Below are experts of layer 5 (counted from 0) of a mixture-of-experts language model. Rows are named router (the router's row for the expert), gate (a neuron's input weights, with its number), up (a neuron's input weights, with its number), down (a neuron's output weights, with its number) and show model dimensions 0-127. Each number is 500 + 25 x the weight over its row's rms, rounded and kept within 0 to 999. Numbers have three digits each.
After each expert's rows: "comes after" lists some tokens at least twice as common just before its tokens as in all text; "comes before" lists some tokens at least twice as common just after its tokens as in all text. This comes from a sample of Wikipedia text that the model never trained on. Tokens count by the router's weight.

# expert 205
router:482522527471492495470507472481516476536501508496499511464500478522483519484523489552507493491491569514466508557517482526518495486522501507465494480486535485518548490483515502525487520528498538496488459486527505474485538487516489492464493472548479537491518495481515442491503509479513482520485568471515530505487488491462527516501526508516547454460502519446544495496538463492534490482477
gate0:509550457538527491481495480479567494469514495505480519506517533503514493500490488451471493468499489503510468476483533490508502538504507493494476478524509490491469506500483473523525490471464448488511509518539492504532552483472501469515503510491483532538519504527509512487513476539487529492492471536517485477532535486515460490491464488505524510545457565531476502508421538479511488510517
up0:506474488498471478516484481509451484489493526474536494521459474519462518544550492519482488493499464482513504458533501471484521470530502480512511514513478538475527485555487550501507498461504512534495502514521491504498524495518511475535499522496476478518486544506502509492521506430521491494562468530510486513520514529473476477532497533462454494535456490487464521498479463520459535484486
down0:517538498521480496522505475525554524501545500515517502506475468491515505534451501482496518549476498505485493473488501519543483525494517483541501492500501442493447540517549542471525521469488504506471484472520490515526541504543481508497448510466479504466512471473482484477557475515536498484530496508514527486495507541472471518512528533526520557491548510482477494485503483501524506486515
comes after: "–", ".", ":", "19", " (", ","
comes before: " |", ")", "%", "–", "0", "5"

# expert 207
router:465533522525525527501520506506492488499472508511483526473473547516503525486517491509472489516496473489514493466514517461459489540540497530481474456471477515523568500519509524484487483501547479499507487501513506499507482512514521482484517486517427470464470489433533508472527532487484521513490507489479486473492434479474491494546503487454481524495474514464556466522484497498483501493533
gate0:474524480476502502475489523504460490461525517505484503481433509505474522490474476496510504441504512491498498458477549488528508470525492449465480491509498473483508551522523486481535471510502527490502485475520490492515506540505523486535529504529472476509522511502533502526504521544493490537545483534533474548518481481493477488531506551499520429475470490467476513552474505485517481508500
up0:508483512542504509540537495498491523503498481456524530532552481485541481491520526497511503544493500498484523518563482520465497530495533525543514490467512522493459468475532490494451511512512505501507528499481526522515464453487493515450466512483500504486524472490460491474530493447506534476448536442469503502472498493508512499479500465499519540524521503531530516475512492531488510530525
down0:522506492542485481489494473461522522534490528513526528541492470515436511525495529476495533515521478510489503466525466464482460519488466583551476512451509530509508479479477494479520509499470489486468475499505487510526514521477462513525519456519474478484444512520515487491460493445508497481515496510478517489468530540518510499529519490509453503508499526522494502515518493468492525504461
comes after: " in", " New", " the", ",", " Los", " High"
comes before: ",", " |", ".", " State", " City", " and"

# expert 70
router:482527471456512511470526489480494518478522503530465487513472466490469491493495433516502489498522456517512496484486512552475520532515539504485468492540509508474504497479494481516466545450484498513484470497508486457454470516494440493482528464493545532467471526530510526501491508529482498468499458514461522486494498525502469445463497501474473509515510504551496522510502505489544494531486
gate0:513442526498492472503498453501489491459524478475461493529468494481497509497491546522469551521490488475466508538514479489474510476538483449509469550525531458479498484519530498475488487511538486482515512492487549481503519496473510504534508489496496515506489503507545469542476477518503470517536487529481490486481427467550498519480508551469493500531530481494496532508496474508520461495490
up0:504477493501510490524502478518479524450519469511449488513466520480476509474499535530535510493517481495455505515489440528507511514530508481571469521523495490508494509504518536450493488478519491500483522518512531481495507535506471513478513494504532497529480520500530481532450457536483471491490457490452497494509445482546471498473525541492484496543509478521500527487474480510545474546512
down0:525499492559485462503529496562516507506507493486485502470475504526487503498532542467525505502520521463473486539483548513479496539495503485500512487456473472458503485501493519484515500482539540487483513493501481455502512497478473476497480513473564488551508464476512517488453529468526477469486467520474530474478472515484519524509548455496516547548524521505540481498504494479508514488491
comes after: " |", ")", "|", " medal", " States", " information"
comes before: "|", "-", "=", "The", "Senior", "Personal"

# expert 1
router:475532517512487512524474524544530498508457525531466489491519498504478501453471485522468509533493469496461504507463520528463475522517521502468466479517528476480526524449498534537518446477502500496489513474500485523494488494515518460524465495540477517492493503462569480508490513469535491503516486475498488483523521451532482464524472486502497504484448493470517478550473517491452518491488
gate0:545497512484506475468492472525481493493468525518543492520498503499472479493501495520495519491519481527500549472492517516507473499472494475498540527536556510521505487530494520499503473467485481461512521500513504490473570466505467498478493533500484516496443546485493554523514529523494474529480481469466501503458479534475478494486465529483453461498502470558517490460493527499513557488495
up0:505520506493508523494530464488459547516501494502503509498495505565521450518485472510476532525510485513506542498514520477469476488469503511500497539504547491533528496510537491477543451522527460474525480493486495523486509531511516515499517531479491477499484518495500520539550518469491507492501483481503494476441546526520463456506526508523541453463500462544540490511502491445480507522509
down0:513462508530493461483512502498506496503494493484517543573495524542510502493466496446493478479481500544491502483530511484493541496498482525515519481473479467539464482560537498479493497519545499511498491462499506527519538490476481537517552524471523530463514472520486510481481504543481482522479448521511452514488509523494504513531485517485511525540490480512481529480545491498492521480444
comes after: ",", " Native", " New", " York", " North", "a"
comes before: ",", " |", ".", " (", " and", " in"

# expert 142
router:485497518487496479527529475484506511535523489522472497508486479478500477482495553492515493529493461472500502477477486514475549513561509475455502509464513489468547504530483486481456478521518493509496485476493532455523489469519516527490507475509473465540479535465473483500469507495498454516476472500531501440480473482529529506479494553550492492518521476503469530522497517481548530458475
gate0:494489480450547480533502532484488507490475473507486521519536491535522516462446513476511507501502503512450498485492484488540498476516508503499495494505495502523501556495526469536493478491469472519516470491485488551499514529565474516478542442477476502502477509495511498486445473455470474488506478486519463500526491442523490504476505480504495486459518523452505525444468505532511510480506
up0:499522493495524487496529499533532527488473508476480488488492482514529498477492512516458443480513464496510509504477491476515471536531484555541521501484509505505506524482534514499465488457439446489539517497548513495473488501514478509503491475471490481494498527451509534521446539496552503460526479492493515499552528494491497494505505510511540494528472468500481473440473545535497522500518
down0:517459503491495525518539500466493476483480483484479480477457519452524476503538537481509527519454505521528477505482494442492506503481504531500493457515500427517512559461487464497485479473508514490488495479455488493511467502500484525454483505499512502468475521518496520449504480506519551462499532497496509506469475529487490510473551551482494502535520493517487464522481463509499464473497
comes after: " for", " to", " by", " responsible", "s", " used"
comes before: " the", " a", " his", " its", " her", " their"

# expert 247
router:486516521501501508432498538517505527478486509515521513520512498497480537522498513492473501487498519516515463491460458499503541482505484530500523474529509536511523501543502471472464528503471481465487446524550549497502500483513509498499542434458484500464472514514519511503499502505507514479526534503528539490524530499520514527485462542506489451456531489508500498511471486488555500462449
gate0:469524464530498538488527501530528513505460512523469508474523523522517490521449427491474464540500477492521474537512509484498505544477504542533506468482504499500507496496508502521477494526465489515467493502437496497496499492532493508518506494505530536503491472506500464548539483515489521475481494524509531490482499490517532479488449511493599534488517520485524489507503497459509462513509
up0:496535481567499522483543503551471505497457520511495502495498523484501504492484445461477486559495478494540492507492482499515488541500491519487534501467479493497530501497499496537462531536514477508438483491480508487490495493506482505507537519511523523510503486516500448545545549527509514475489524499506532474482515486533527454502466519513569530480539516484516473534492509485499465497493
down0:476515528548543495474497526493483483498500560470509476484504523483492523480536520441531519488480522524511462457472499479518487510511516492458484513499506461518519498487508477470506487507508501519495476502507464542514461476511499505473529494465478502476505488529478529489516477570505490505478479454523546482557533495528446475457483524502519472486492537498515483542505541488522469520492
comes after: ",", ")", "s", " years", " year", " ("
comes before: " the", " he", " was", " his", " a", " it"

# expert 46
router:498455545516509490508506533478496545509485459510486537539529515517479543448529498514500503512530481491508459489531494533537491505533498487486483501483496513518537501477546494449481520544480504467501515480523430497492476527522531515505494522492445466462492517470454509508499495457499474501506514479484517516521483506450520550462505474532510461479485509528510506510503499460491532502522
gate0:507470489479515504506495554481477483527508515488497512509504460494476537467488511504482457473500477466495536494449522504529527504482521457477499552528465517511500504468513500490462460508524462479447520464514486529522531494540538481515525516526514497469484528528499518522527487498473442541467519514466474507503459520532513507535468515536458515495471534502486492491482501521470503547510
up0:492517536460489437522534484520526523491486509508510520541525540477498511531478476473549510533485514526515495498541549496455457474472489493477532509470473476482506491511462489496512493496514513543547536524502512515516508477500500492501522454536480500512466485545513483469459491511536477504474540513532510521530488468464532497468469499495498537503465508496516455539478475523507489468514
down0:509478487527526477459527479464517477494502499478481495511501496490426503481532490481517473517506498508519484513510515415468514483520512489481513534513473548469481481468509508479509513496481447526512465496493522554542517470487495513529464520461523519512509517541531523475520490495476468477490515513555483475488474499520464489505515540491471523490470487492533482481566524508491489479524
comes after: "-", "–", " |", " his", " grew", " went"
comes before: " |", " to", "|", " in", ";", " with"

# expert 25
router:499542515503475517495494484470513514484511503501491520527493474504496465526500545497470523516482530551547477469512508535468479503468468510498505495461486516535540510524477491478522504510509461460521479535511489524457462476509507546508566458478491535525539517502502512474479490513491508493505532501521501486513556468463456502548452547500484503495536523505464478523518499521518479467502
gate0:510512521523506516507485477485450534509482515490495471487494511471490552535540488489513533488507480461523523503535498495529495505495507471508498510509551509477487505512506526510495501556505470512466519518500542498469519540495474508435502528483494457503531545501523457535460561507471481539454510471503499500498485567506466491498482479492461471525515521476524503518469466493514455513508
up0:525543510558478489473502477477469509516490509504522478526507494453500487536502543506524556517488507485511513452529504511515468487488468462515497508487488517496509530536518504524530477543523484493466506509542519510484511544523528486509552486478479506522552540521501504534502558509505494503481539497510518498492494535503472495507483526549466464505521506497478509517472468550504535466555
down0:505494455541514523495499547492514510483473515550487528506544526535483463517475482485524484507538518553486522506528466466473513487506533545479487454516489514481504521491445506534460498463496516514537488468511522479502491504494492482502470464518468514461510496526451481471526471519470523515536539538502506517535531554498459513498535548512525518505496510523477512499517516510502501505519
comes after: ",", " and", " However", ".", " but", " however"
comes before: " the", " a", " he", " it", " was", " not"

# expert 178
router:514542510500510527514468519479471459480489522481496518493514504484526475538556534430493505508540561527534487479473463521481474489499483488488506537510522521483542509502516502469456548514526461543499508475485506485513462493492480500516531507517508468514512506520526474491480471510499525463502495479502500458466475477489489464459501535540515521495512473520527533477538479485528505454479
gate0:487457472449514506478506483472521478523502539499505495503490486517535506501423487513509505518521490544529497494480514563502488506465488495460505520513521503433505500509493516463510494444496493503512528519462498565486515479478487507504520529486485478502496487493479516529556487530533502484537464490494512515513506466455500453494495498499550526531490518538473495472527505549530516515476
up0:470481454496507521487559499477520481537520487500490475520511496488499485501479513487537506540531525539528495489480519539501498494456492501458513522487513506448511512529496506450506520462488473522550511538478489585512501477477472500515534506467491495524536484508460476512521481548531505468480472468480482496499502482468511503490487488525549468536494482515462491456490498514540524494502
down0:488464485501467521508478515490491510512509510468496499488524525519496507493474546517506497505506497455533480438422496485474537493486491518503462501537501531523484491519453457481480505527501537469487506505472480483530444471518500499503557516480484532512494530502522490537450508485524474470533470500550466490493538485517550528458484549485487527480508508532488489528509503499500505487521
comes after: " due", "s", " led", " part", "ed", " According"
comes before: " the", " a", " his", " be", " its", " other"

# expert 109
router:446469544476510501463474492459520510528508483471492490490479489482479539484542522502510472467505540506485505507466506516469495509500538474487457468529522494485486481540483460523532544507454504471471495542500529495486493525519489519479491462489483501462468499499525521468478469496470506534468524480522496506506492503466542489496514510483523453500457527519497504537485460505533533545449
gate0:508484514517535505502481544503479455554526495496501536519492508536519473504489503500452474487464484487496513534531477489495485521480499521537494477495477520513514505518458508507425535525550477529507488495446526520484531491509446526534499551490524539493473469488477500532505438504461476520497483493495522487448525496508521503502514509507523494485511499499465509471511470518536466531467
up0:499533487520493491518510450498550528504482505501507478460506493492514522465475509492522495482476468535520482475484521513532483455505508470521514502491474483496506480491507515504551472435476501527551499506529494492505462503521528475474485479543486450505522502502491448462481519528571537483500528518503478508546492438485496502500486493529497495495496500492441469520492511482442523476516
down0:459497499469570527506527538487514496506526489516514518511485492504511484499512516514455516485487486520555572557492494491500454494492500511491483503514497507530484493494490482492455506518484485526493502482520514479513493567509445536505479517475484496490497513488495482517533488475413523455465490500465526523474530521498495505479518499531490487467482500479508554456482481491544506503478
comes after: " (", "born", ":", ",", "19", "–"
comes before: ")", ",", "–", " –", " October", " September"

# expert 238
router:454501507481504515492523505524496471530477517513483461471561482559500479505514463495492480526524512535497483480514482518466500480507529487533527503521492497490535516474496464479502500461500542503528537473488522479509431468481493483463433520457481513492496531516505500478541534472525470451532495488478518489512463481490516498494546480484538523506482517501493519517523504450473514532511
gate0:552473513508521499526516452476503498527509540529482482486518436517537465527495534516494513473486485492469519535487456525514507510512516509480534499496489479459473530460509497528504503476507484502486488539481532500470539526518502491489502436498490469534529494504453473522445499481471473544474476496478532469528469503511452521495488510500502541466493530461483531488507514518521470497527
up0:476510492499471507504482511512493531487500471469516517491451538470465546467516482483507521499475528504523476480504523461531494496511475474504427480476517499510512466541485512484502507535466493499487492462519452515504506491474479489531518539515503515447505467506568512484512517524527549497495532507507470523473533510514548509488484479512466461508535443528511452514486481500497501476463
down0:508492528496478482522512501569522518483518525487478494511490498515477526529452492500450528503541487456507479484497532523513466545469518511508487507495495423496504485491523508523486531521491497461461478473470509495541492468501476501518508559510526499501484506442510518506510483484517511511504519484532466499491489463437533490534441508509517513465474515494469476506502462470529499536489
comes after: " |", ".", "|", ")", "\"", "\n\n"
comes before: "|", "-", "=", "\n\n", " The", " In"

# expert 119
router:456463492510489519522532491459510443514468500476489481500514469481480475469461487515507550540511525528496457523497488484518534503509502493530534496502478494517529478483486463539490538526526471494517502483455492474481454471478505515532499481478458506522527471474498503457497535505522476476490454514524528505479500513506476469499492523479489533480458495467503457525553472495530444489500
gate0:485541536510472497526513474508514531511535502476444510469506517486470509513477486495491511498502528542469507502496490526508471525492483551490519472544513499505476526504525536517501484515473491488525483492525542493456480524474490471439495461456512536488473478519486545492492543460501487545501549469491499495545484479491492529489478543505519488459521483513463534519496504558530520494473
up0:534492445515503498451470508506474529538480514545514440506442505515514503487528538520499448487496448493504505469533531492481540483498514466515485512513510511451513478514524529455523490476487498505490538524512465463536540512515463511498527512555481463509489491509516500527518487522466512469464463501511484502493475489519535495540497505530486502549498515481510513468512497486506492541485
down0:548514434510482484454514517490451489523467484510504473549486498477494478512509534524492447534514488535502517501488526477473505476518516498495531542507516542481489494513495508503488474485483510552517514553542523508504482496503463513481527514486508513521544512544518480489487487495432469461505520513553493519507519521524456507485517512522491466475506507448519473495515538504495486534472
comes after: "|", " in", " of", " on", " to", " from"
comes before: "-", " same", " city", " first", " town", " end"

# expert 68
router:443464540522505502469504512449504461499516486472471487524500502522495533471493456518497535454489504540505557551521494517473479470514495515496458476507511524514555445491451461507505477528468504495507476564490527494506476511475477494508507515495458492464483497478514506464513524481477490511510493500539504521505500476493509510503486491495489504446472526447510487518498525473534508532476
gate0:482496482533494503520485525490493523502545486496529477520489482504485454472463475489507485482501528491561510476509443461517476514482473492553493488539495477514510506521505525474445498503511522464552511488486496469548464498539487498559506497508479505546449518521510517514550459512544503502505499490484501482513427485509520498503502532479468536501518500506469488465510475485534504505488
up0:482487499532490479512478480524477502483548502512494496415452484492485454535490509488487465467505541488497505492492482498502513479500494543498462493540495519517536487523525504466505480534487443488497530534483553497490538487527439484500539543488540519493479543519531471528519535505493480506497488514491484471477489510540499497533505532507460484518524483497516533535469482460497507488513
down0:454461507487490475456488526517499465495501500467517449498492508463459504525497516500480470541503495512496492489473500491495458506484488512488567508485501515472514520498483527513518528513534527488485462501533473506481490530486520499553491502495517562539479506495517464487541522514476477505493488495511557442465524509500541463478470515490527475486539522483473525512477526495509466444531
comes after: "|", " |", ":", " from", " in", " on"
comes before: ",", " |", "–", ".", "°", "0"

# expert 196
router:519495508551521456511508454499529511493481486532505491522522534576511498474504505562462534499563497502531531538533539505495492504479480491473491498516541543468530505499503519526502513453494496505510489509531490531499464503512496487545523497518496545468493482434488513519553511528468470476515503502497515507483501502492525505506490447491529529482506483510516487512481525466469507486530
gate0:519540500490528518444503516493541452501525494515476500493523490523564502520496482509447517493496463483488430515515503511498487499490484494498428515538517459519491563456455453511490515496481449489508507505472477479497493492512486487494483507526523515520528481498504479513516473534517505489468511472531493447517501473514522477482479534476481502458518519490482520531501541504530497527481
up0:543493504494538489454459524519531485462503476526446527518547510519541500498472492522431507494500466451491429530500517509514456498491488501472484512503514488511516508457487513491471523476506477499527516521492470486475482472517493473531500520522478535492506500492500464511531440516510472499517524506533480471484515455497519564505460501480459501479515472515484501504483532493516515517507
down0:508498511493522512469495489514519473532545501503527487520466550484542535440460506513494544486528487437497532511490481533466504513514514492512522499498480485513524553485494511518517493446523527457495518484503474514528527494545508516526518515504476506496484550486479481515520470545536474529532518470520524508497470472503510490540482505489466491525500450489472504526484536471516505484444
comes after: " a", " the", " for", " of", " with", " an"
comes before: "ly", "s", " of", " to", "ing", " in"

# expert 248
router:503508473476496497528492473534513473530426568548505494505550498524516528491453465502526505515451491498527456497513496504494513493508547538553533476555512538506537497464475467536469525476524532502531533509517528480519484482522540482471491496479501516503501523535518486465509536490485484499507534483526540481477497516465477499501496496493501517503478509481521516528514517481512515491492
gate0:492507501493496466479500558501496481505497539511504507505518515486496524537492491508492536485531510503506496502539454500515505492537490473491539512517484536431531497511521518507483497511504539499486509469486507517480510424479511510484485543484498497490494492513480494547550553523519457511493520486457514516494467532507499532500520502471423491477462429501518500511472497461525453494497
up0:509492518505483531522506442501517521490515470483497479520497484522482498466524519492492465502468503480483518528461530483475522513468494522510461493476527466542447516502497471489512507510491464507494486538520505498520485585509483488508523454517500491491494497480511503465438455467482535497504489525550479472524536457512490494503465500538560503512526545493496496474539498543487530485500
down0:548492569482459515487477480503500524479552449420474513498541487495490527471516520499520514492468466465483473503465476477461481518527495492483522483485496497518504480526518470498465506512515502501485465519520506530522487525511504507443521516510476490504477481408512491483481512445517481521475471503549484498481484509524471500474476505507492465509489491466493491514516486515483488486508
comes after: " |", "|", ")", ";", "\"", " Binomial"
comes before: "|", "-", "=", " name", " classification", ":"

# expert 185
router:519551503514482461485533524517471490490494485549534522556477479469505554455486485527502525500538469509515541496487488518548518526501474441514505535501516456493477495515470509540462485453473488526507505479473490484524510483493495495522498483542528506512482516467507506464470482512528497540457487523479513443498517474487507466487476515457525533511485500472505486482459489476508487502492
gate0:484463462536546541459525498477499469458484532532522504444521485488505518521522500496491501436470472510484489507499473495500511458537498511492494527508475498485524481533496488468486522483519474482487446477517544492527518478498486474504511513486485476509472538470521477491487531519500473478495453490500521489517469526481452501526521551507516481477561502478504488491567516497513476539494
up0:494531512449465493522489480527525554548534476477479488468506492507507464542530499481518480544505525471490501521524531489470517531444498517511528463480538514529513523455488495492512507535491499515514532539483495516452467508493465519480505492492505518521518457533490494545514500483452519495484519494506483515509530521494514496461464439530498506553470496536487485460486501496519522500523
down0:494530491501488465503470530492483505509475469494476529522471526498502450489510514481466498528572559506481497526543498532531508479533518551486529516494519560468497524451491511513526511509499503483509520489512464504492546546472507455499477558507532503493494493512486482516491506510475520519518481505470528500515489515498521539478516527526508475534504486510479472485513579489504508536475
comes after: "'", "ti", "(", "nt", " 0", " 3"
comes before: " of", " 0", ")", ":", "on", " and"

# expert 174
router:489517552501494495494522517493502470510462508455470533515510460470465510496508437509507546509517517481529451532518468533470480490501538516480531486490462521500539523524504514507507532507502523488495444492514462519475500483480503536465488501477453473472490478500479531472511522523500505503509480468508530507472484509449535509496524496479515465499452519484501423509500490516520469526466
gate0:507474511475517528498449506503487455485446471487494506525529469533502494509473513521460473506493511511494493483540552459504489486486471463493489487542511513486530505507453517572480516517512474486502470485491492500498547461515503472516514488477484468487501503483472526472475476472523470501549511543537489521482537499463477508531534536517507491480532555481444469498485500493515520496488
up0:553486500501524464487488499498504502496495483505467500478506519573512507483517484529452500512515525466500441520463514479534516492533507490506481509502468485490514511488528539502488523543504536458528514494503496518524527460473487500484477493469537531503490472481505476526509430536491511497512476460498466480461460462506480524483516493471509486513526473494501500470571468491552473491490
down0:480472537523476494523514449516553499470557527536483502507513508491456508519511521521513539499529486461519479516488475521516521507516476481516536509513472524507527510528504499478465455497507511498490521498521538535487479483487493443540502539522534483547530536514511469474506499513496507505473514509513509488507468456461464523509452516526496492514476500548539514469496508520539512512559
comes after: " |", "–", ";", "|", ":", " ("
comes before: " |", "–", ".", ";", ",", ")"

# expert 12
router:517510514508489476522463496511498481528465528543468494482494540471515497482490538481511572531478567495469479505496516501532506490481473524492463469498529492498542493433489474476484547469486504482485451504459522476509469520458533526536474506512498496495497496476466495511499508502514485471512512538555470481487504518544491486509521516488462484479474494462472501545470515508502503469517
gate0:509508500475520562545523520497537480481498485520498542529544510530499492478460507473464459479498504507506521504513499498513478441521477475484494488468501466503505501471548495480524512515504490504493500469525454520508493471538531526469507490515491560486501523494482462513507498458526526515429519517499475523503483534525526477462479534509499552457531476477509511519509555493500488485506
up0:499512524508483458458529461501508529521513495446497501487498467494520495519528464523509523556485478508506433476505498491483498498511540504511550486503497509494488492531484479519535488504486507490526504538469548494501529473472478453497481505473500472505514466511521546484486497504485513488581457458493513491502521529457502511462473493503506458546475539539493496478491476483523545500492
down0:510515477492548554491508472476524514521513497491499468506501518516513522523483455517472480482474480431512481530478496511520469474538532531522521551496460518505515490523481517496509480448499525451467497516498471515492510515544529498537506468555515503507495471509499487475523501491531531564526485491505490520491538506512493474498438467509496505493510497479492541500517539501500482445464
comes after: " the", " of", " in", " The", "s", " its"
comes before: " of", " the", "ern", " part", " century", " important"

# expert 193
router:481475477481501490468517492501525492515478471495500518498545496464493502466521512508510473552459544501475456527445520503497530513461508501457554484526539474501502487456459441525499504493500518485498479518454473516462510441459508489474471496498484550519481505471468490475505536509531481486497518493486541473494495518475516504507517522519521508520470495518510480523469501524548494477460
gate0:506474488539517479502443515483522508509496471519516485504538513528486472498521524501522489485504493495544485432485521501535519455510505515529527501517493532523468492501525561488559469520474525513502557511509502479507495485566510467486499517522512495457503524482491539488478506497487495521495492488519522494506577536474478521499557482498482493477429500513523480508490491521515523500512
up0:494478459528512452478440508450516531513465481528502514517526533528486478495526504490524477497517510503528471470472505502559541486493502534495532469514502506521491507482513513485511486530487521518473511538449479523492528480540509465470509553504508520480451518462476515473480521495497488488472456501513519487512552534497493516451528506489498496454458507479546473523483503515501465482495
down0:508484439529508475463480483496500540524467547505494506545499524522563516505511470485507494471500508496460507491466518508447501491479538500457458490519471501531476473509452500501489539512483498514494520523513446505542532484484534478500549467497517500513484490534506519519463494533484502491476495502503528474513521475521463542511532495515526535498529467507545498469474541491522524489520
comes after: ".", ")", "%", "°", "33", "05"
comes before: "°", "N", "W", "E", "  ", "9"

# expert 120
router:464484509508524522504550469502451469469512537497479470467468456494525508511488475533490506521495483530546492502519511517524490460484499507487508535489468497512537479510477487541513487477503511494497516484506474514476466479538508523527535520492545551500502521519526491466529507501550515485514527468547502443485504473463473478474481478501571460503486486476486491471544492495482537504485
gate0:479529486530511512482447505485485488534484538498511548509502495486534487537452488492469497515472500473494495496484491518460527516506476520513504510516520485526517512485502514500495492507468549491513527484514540503561509491466461478520549471523505534516462478492476521502512469490500519511524488532500498493555494475492468561543520493505526522437521469467514510467464498443494489547523
up0:459490507543513498481500482492474483504517531447523479534494494479482546564488536530444490503500472461498512518490499530478529480496490532496545541476513467514520492492514482526472457543484521498469503490515516512544523487474477508510546478500501527486449480500489508530487488466533528502543502497520494475498498462479441539496490492510531479467504480444471508488486465484508509521497
down0:526536482493443496507467515482526513516531526476481478465456487502510468535499485564514494474487476532545483491479460467517528521483476507557533504488477478473478525478510514502474482478502473510474494524510529528471478482484480501531539457513488484510522488555466521521483481508523542514487524484448511504476489521484548503505533485522483537468518462517497505513536488510461469508509
comes after: " |", " $", "$", ":", ".", "|"
comes before: "|", "-", " been", "\n\n", "s", "5"

# expert 192
router:487483526504495473501503497467506524528492469511485469529570511515510516486494514480484503461523483522487493502509494518490481523483512516489493471504481537519584518555455462533513505486518482481496474489502523484544451492521509482511534493501486483487519525459471501515516523506461455494508520477526504519526504482515525521499466535554494468497546483489449486485481502434544506467499
gate0:509525516514573493493532518540509511511522504510555522491503493489515534489520503486474473439521507521503526510526497520573495507485529499472456523435468514481498513497560530497504542540485497497471501508495506483500521499518493496498533567480504467460498511494498508520536449510471500504466546493494503516486491482509493554523494484486493487478494452516520519518473511490490489517465
up0:551503540504537490500552503501513476518505494493530502558550498467530509511521516467477504526519512520524469481506489494517502490487438491483443511477467507493529484519512473534523554496517499500488487447506486464540478511548534473511526492446492482446496503498458514492513500506520494483505547444540481494498510500486509531483453502507497498491541468511501483471475502497523512477490
down0:492506510528497460536543478571490486543491536522507499503520540482516471499489473508479493507493498471548496530520515481493564494500475539526483443432511438493480488491530555480481502516480525512530522475522514521504526482496507516528482510508524506477474487468498476498521492498493510520496570533482465517494518498485558485504483505490475535519480520487512542489480511503499502500501
comes after: ".", "\n\n", " the", " during", " During", " years"
comes before: " the", " his", " a", " year", " time", " this"

# expert 87
router:475532527537492502505512503534512483503530509545497522466476513465472490472458469537535512493507513495480525497496490522499533529534499504525490452510532513517519519497499516538468494473486494493499511470563519468478459483520495459460463494562480505496492464471517511519517497495513520539460509508490513509545533498535501487543496529498455521458460499522515485510466514497449475540478
gate0:511491441523447510519457502522465501474506497473500490514477518480479507466511542483518505529480475510476533492490539509498494508500518520473476493565508526512489518476467495523487531475516532513557464574504534500475527535500483545500518506504521507486494520537475453516449502498502501476500534514479490449495478441488516502497537489462494545482513493473486505528495480478503518519486
up0:475507485466512527476569504477512517531497508500501491498519466540518495493473459485477493482529516478553459502489481502516494490464475509489543541434497496474485527539491503496532501532484501485501539452491456518528494470478488478521536471472485491512500500467511534494522518505521476537542475481487518552470483557489495532496432494519524471517507508516475492496527477484517493498507
down0:509475476556541511522541492495505474557519474488505447480554522499473497539503466462496517494491519505515498472505508498493505496520467477528502509511485473489487516521474517512485515543462501514470468516552501504458455491512457494502506492512503527509490480505561502491527539469553525553502467495487493562505486524492500463523488494522477525525513491526492505488523532497485522448528
comes after: " United", " the", "S", " New", " of", " National"
comes before: "\n", ",", ".", " and", " War", " Cup"

# expert 230
router:470492459467483467532508473513451490492516506499507521495474534509517482480476523536496504500497496475500505463481482542534513506474469470492524554507515473469456511510504511478527487454499536480487562542486485491488512491505496496541492499524491540513514475480510521512496498481546518527552495494468509491451463456487492522527507513486514569533457509537452507482490465510528489513477
gate0:514474498496509485506463535516487436476468494507465472546490495513478558500496458486511539475495467519509511498469470491509499480516523470508454508498480510511510521538453487496453514505516511558465484531507495554500485534515471511524531510501530472502471498509471502530503548510506485528480517572495476507488493502507514479520497485478505514497542467497513461533500488542538474481452
up0:558493514492518498523480515506487429466457497519538480524505504493508529512491473525546567504519465512483511500463492492493499499544484466494470526497495498521479561536462494478460476483538514530475510530512502535471493535530488479536514474517526481507503510503486473515477516534500524552511528523461485528492484477490528489525501521487512509497522481530530471520485473536530480459510
down0:508489459478489450444477496515449495502519491549475484465499500516493544486509536458515547541565496503517528483537535485550507481481521490522496501518518500505527498516492502503505481520480499486525485475472483478502486490482513524486487491506563450524548532463506484528499468503528540454462519487501518513521494507518498490488518541466516499467496549511505478519520492507505483535466
comes after: "ti", "ici", "rove", "si", "ci", "vi"
comes before: " of", ".", ",", " and", "on", " in"